config.yaml
n_layer: 10
d_model: 384
n_experts: 24
experts_per_token: 1
d_expert: 160
d_shared_expert: 320
activation: "swiglu"
moe_layers: [0, 1, 2, 3, 4, 5, 6, 7, 8, 9]
router_score: "softmax"
normalize_top_k: false
routed_scale: 7.83
balance_loss: 0.0192
balance_bias: false
router_noise: 0.05
init_std_router: 0.00611
lr_router: 0.00112
n_head: 3
n_kv_head: 1
head_dim: 128
vocab_size: 29361
norm: "rmsnorm"
norm_place: "pre"
norm_eps: 1e-05
positions: "rope"
rope_base: 10000.0
rope_fraction: 1.0
qk_norm: false
attn_scale: 0.0884
tie_embeddings: false
parallel_block: false
init: "normal"
init_std_qkv: 0.0259
init_std_o: 0.0058
init_std_up: 0.0259
init_std_down: 0.0031
init_out_by_depth: true
optimizer: "muon_variant"
lr: 0.0125
lr_mult_qkv: 0.5
lr_mult_down: 2.0
beta1: 0.93
lr_head: 0.00773
grad_clip: 1.0
warmup_steps: 200
schedule: "wsd"
decay_fraction: 0.681
decay_shape: "sqrt"
final_lr_fraction: 0.05
batch_tokens: 131072
seq_len: 1024
doc_mask: false
train_tokens: 1229000000
steps: 9377
dataset: "wikipedia_en"
Below are experts of layer 2 (counted from 0) of a mixture-of-experts language model. Rows are named router (the router's row for the expert) and show model dimensions 128-191. Each number is 500 + 50 x the weight over its row's rms, rounded and kept within 0 to 999. Numbers have three digits each.
Before each expert's rows: "raises" lists some tokens whose logits its average output raises strongly, later layers aside; "gets" lists some tokens that make up at least twice as much of what it gets as of all text. This comes from a sample of Wikipedia text that the model never trained on. Tokens count by the router's weight.

# expert 19
raises: " ", " in", ",", ".", " to", " a"
gets: ":", " is", " was", " =\n\n", "=", "=="
router:431500601571478546530415388485485462455536401533553492476508441434568465545558546520464465535492550524533586468456488487503581583473559447485615513439609420473502483485491544519520537463531427

# expert 12
raises: "cul", "ular", "cles", "rel", "ental"
gets: "1", "2", "0", "°", "8", "7"
router:590549441497439441492559556458450506467447461518516500476436594560438512471441431538567575409452426444506473556461499541563549502455483461569503446448452559476506566474432437505510438570560543

# expert 4
raises: "ished", "ered", "ed", "lic"
gets: " (", " T", " L", " were", " \"", " S"
router:578537439504439441497565557466451504472435473516513490462437593562435519490449418541560579414449409446515480561458503544570545518453484459569516447448448564471520560468438439497504440555550545

# expert 3
raises: "etic", "ives", "ely", " pitcher"
gets: ",", "\"", " R", ")\n", "%", ".\n"
router:577549443511436440510556564471459517465438457516519495475432595552436520480440429550569567417448403450505484554457490560557546514467489465568505440448465563466523559457437447513516438551547540

# expert 5
raises: "ing", "iqu", "á", "ward", "ise", "house"
gets: "-", "1", ".\n\n", " |", " M", "\n\n"
router:583554437506441435493563564458456503477441473521515492468423594551435515484444440544566573418454408438506477562459496538570554505459477453566499438454453573487508566475445443504508437557548533

# expert 0
raises: " as", " one", " in", " –", " ("
gets: " a", " the", " (", "4", " which", " his"
router:592543444495437440498570563450451505472437480511510504477426594556437523476437429531570575412450423432509478557465484544557542509461481461571501442443454560478510562463439437502508437552548545

# expert 10
raises: " me", " itself", " any", " someone"
gets: "i", "a", "o", "e", "u", "an"
router:530553537483537547482575484526465487429516497585551490488519544524545428452489480551477526439527369522488461482440519571503438544443470395460522397521489447428530540595493455425490547485483546

# expert 14
raises: "-al", "b", "bar", "-g", "gr", "s"
gets: " ", " (", "'s", ".", "10", " to"
router:597541433512448434498578553470446502476435481519519509473437591563436518498447447540562583408450414440492479555469495555565551495454472459566499446456458573465514553460449432509509444560545547

# expert 6
raises: "eth", "chus", " whom"
gets: " The", " |", " G", "′", "The", " B"
router:577542438506446443504570558444453514468438475513509505465428593561437519479445431542561576414445417441503477563460496549559544507460489460567509438451460564475502562465446438503516439565553542

# expert 13
raises: ",", "let", "ford"
gets: ",", " ", ")", "|", " of", "."
router:576548440499439435486565558451457511476440476516525496473427592556438514488439433544572568415456413440504480558462498553569556501461480452560506443454450569480514563443444447500501441561557543

# expert 16
raises: "es", "lin", "au", "ec"
gets: " |", "\n", ";", " and", ")\n", " where"
router:578562439509437437489569558452460491471442465522519498469435595555440524490430432539571577415445415456502479554468490557558552505458479461558487446454453560479511561442437438508521436559553553

# expert 9
raises: "d", "ey", "ows", "ants", "ager"
gets: " ", " |\n", ".", ")", " an", "==\n"
router:575549439507434430498549560465459503471441466517517505474437592553436512486435424554564575419453419443494483556461493556569552500449484466569518452449468562478525568473441434498508438554553550

# expert 21
raises: "raf", "ard", " differ"
gets: " and", " of", " to", " with", " as", " for"
router:572598468517491465458563536466465496415383482480565504475427541516466573463472433531516567437404426468503512528485476554585478489408493524540503419476464540517539578479470409480507472531563607

# expert 15
raises: "2", ".", " in", "4", "1", ","
gets: "201", "200", "199", "202", "198", "197"
router:541437517433467574420569510475449514573495511474566535512520481493581571449429508556555383449500584508550461505511585453442480584437497515467503479551573442451509586568509514464446594432517489